Experts of a small language model.
Size: 20 layers, vocabulary 8192.
Training: a variant of Adam for the experts, 10119 steps.
Below are experts of layer 12 (counted from 0) of a mixture-of-experts language model. Rows are named router (the router's row for the expert) and show model dimensions 560-639. Each number is 500 + 25 x the weight over its row's rms, rounded and kept within 0 to 999. Numbers have three digits each.
Before each expert's rows: "comes after" lists some tokens at least twice as common just before its tokens as in all text. This comes from a sample of Wikipedia text that the model never trained on. Tokens count by the router's weight.

# expert 43
comes after: " (", " |\n", "born", "(", "/", "1"
router:484476439531497524482483506492489507533500506473475509484496474531491523498533514529498488505491532491529540503439503493533516481504487472496476465510525478464523512523475483499515477497499466505487503520509477548495512494470480489474515540

# expert 37
comes after: " the", " The", "'s", "The", " his", " a"
router:497498496531530487486496503487513554526525526496521507543497471542504547538552491539535506505491539507498481510488524456508497498487499517481492513519526483461525513530459489504493440436542454527463516534494501499468526444495464484500504503

# expert 19
comes after: " ", ".", " (", "–", " in", " In"
router:539500479579520527489514486536493525505533523459479503541487501520493509534515513540504478503514519476521524501477539483501509494487539528465505510527518501490522513535476487493533461503548445529488536486477500516472476481525495467514488505

# expert 4
comes after: " is", " as", " was", " of", " became", ","
router:515493463490497528529500496494475500539493495479517496547465478515502507516497505496502456501502514498492543504464537499526548456507525501502499467512513513486513523536438524502549492471506453501479499522494498500504486515471514468490506510

# expert 18
comes after: ",", " in", " United", " the", " of", " New"
router:502481480547493486495493505569499530501539504487478531493475472526525521538541516554512476501508512494505534529456500488516527495536508528473491519524545498458539510506487495514535473490543470525473512486474499493469509490501473485530496487

# expert 12
comes after: " of", " the", " by", " for", " American", " South"
router:495496456520497518490490480524495537531522507501510503519464466508530537576513515551521453485508532510516517504481522487520521515523488541464483502540500492484545505524490480540529460476504471529456538476476481484469498458518495466506494538

# expert 38
comes after: ",", ".", " announced", "s", " said", " stated"
router:484470457511534475492505477538472534497508557442512512528501466530525526522526508493530471484510511501534528541504502478492537473504499493455511528510512533483521528524495480502557473451520488554454504547472507507468507480539455480530489506

# expert 25
comes after: " a", " an", " the", " his", " first", " A"
router:508468480499512528531496485504515510562502492464521505506511488514471505540531495523494504531515538501484534510451556497518535502519544533510467536535475475468514494524484491488479473451537468514498465552476455516480498499490496486505453500

# expert 40
comes after: " |", "-", ":", " of", " is", " was"
router:514489460514517542518500481523492510529503504471466508514457475556498500523542488494521477507513534483521508530500503488546527476526518529485485531508518482513496535535462497539511475478523492529478552470503481496470497474473473473519461488

# expert 10
comes after: " the", " The", " a", "'s", "The", " his"
router:518460511476525519487498462521489480522519497457506489484494449511509473497546491523487498475510500475522483521496513462485510447511497559494507515545493490492506510501502502511562493476534468517487514526504460547472503486490456488502477497

# expert 27
comes after: " ", " in", "|", "==", " of", "-"
router:484428534515529481519499463499465512506541521493498463500477490495498504510503487545488479449525547474521549542520510476495510500474496541500473483510530498483518525506485488532520473479507511511501531530492473505506495506488505501512497513

# expert 36
comes after: " to", " not", " and", " for", " he", " s"
router:484487482527524505530505494534481495504554501494498501498477504521510488523508528512506460517514507488512516491455518456532491491516508521471454470504473478484510486509486476528542474464489517486510478537478498500481514490490458483554456521

# expert 16
comes after: " to", " \"", " and", " not", " I", " would"
router:492465515503522509498485495506484489522545525469472510483432480536490490487518527539477489476503485493499496489459535475512484461504509523507459511523519502468499507507494536530537480496509509482529501511477514504467499518477448503508487492

# expert 46
comes after: " ", " (", "–", "201", " $", "200"
router:500486460523528507493501513518499539520537500458494499507471485516522525519544515535529495452543530477521530525440544503495509445528520515478447519494540508452517506534494497493504517473536482515474514513504499510469526479501494498506449512

# expert 34
comes after: " of", " in", " to", " on", " for", " at"
router:497488437482534544496509469504456499501508505490508531501502462511523503517476502506489472507521514498552528523466507476523520463507520520450465508531521517474510551520483494499540498497524450483502524521476523507508518475504443489501459508

# expert 29
comes after: "\n", " |\n", ")\n", ";\n", ".\n", "201"
router:523490459502535502497508482530492559515527507466514473513483498522528522519546508543510482468493503476491506511512544497493531466491532505459515497522520504475528523520507464511504479496552448544466531551489512513478495484520484483509518502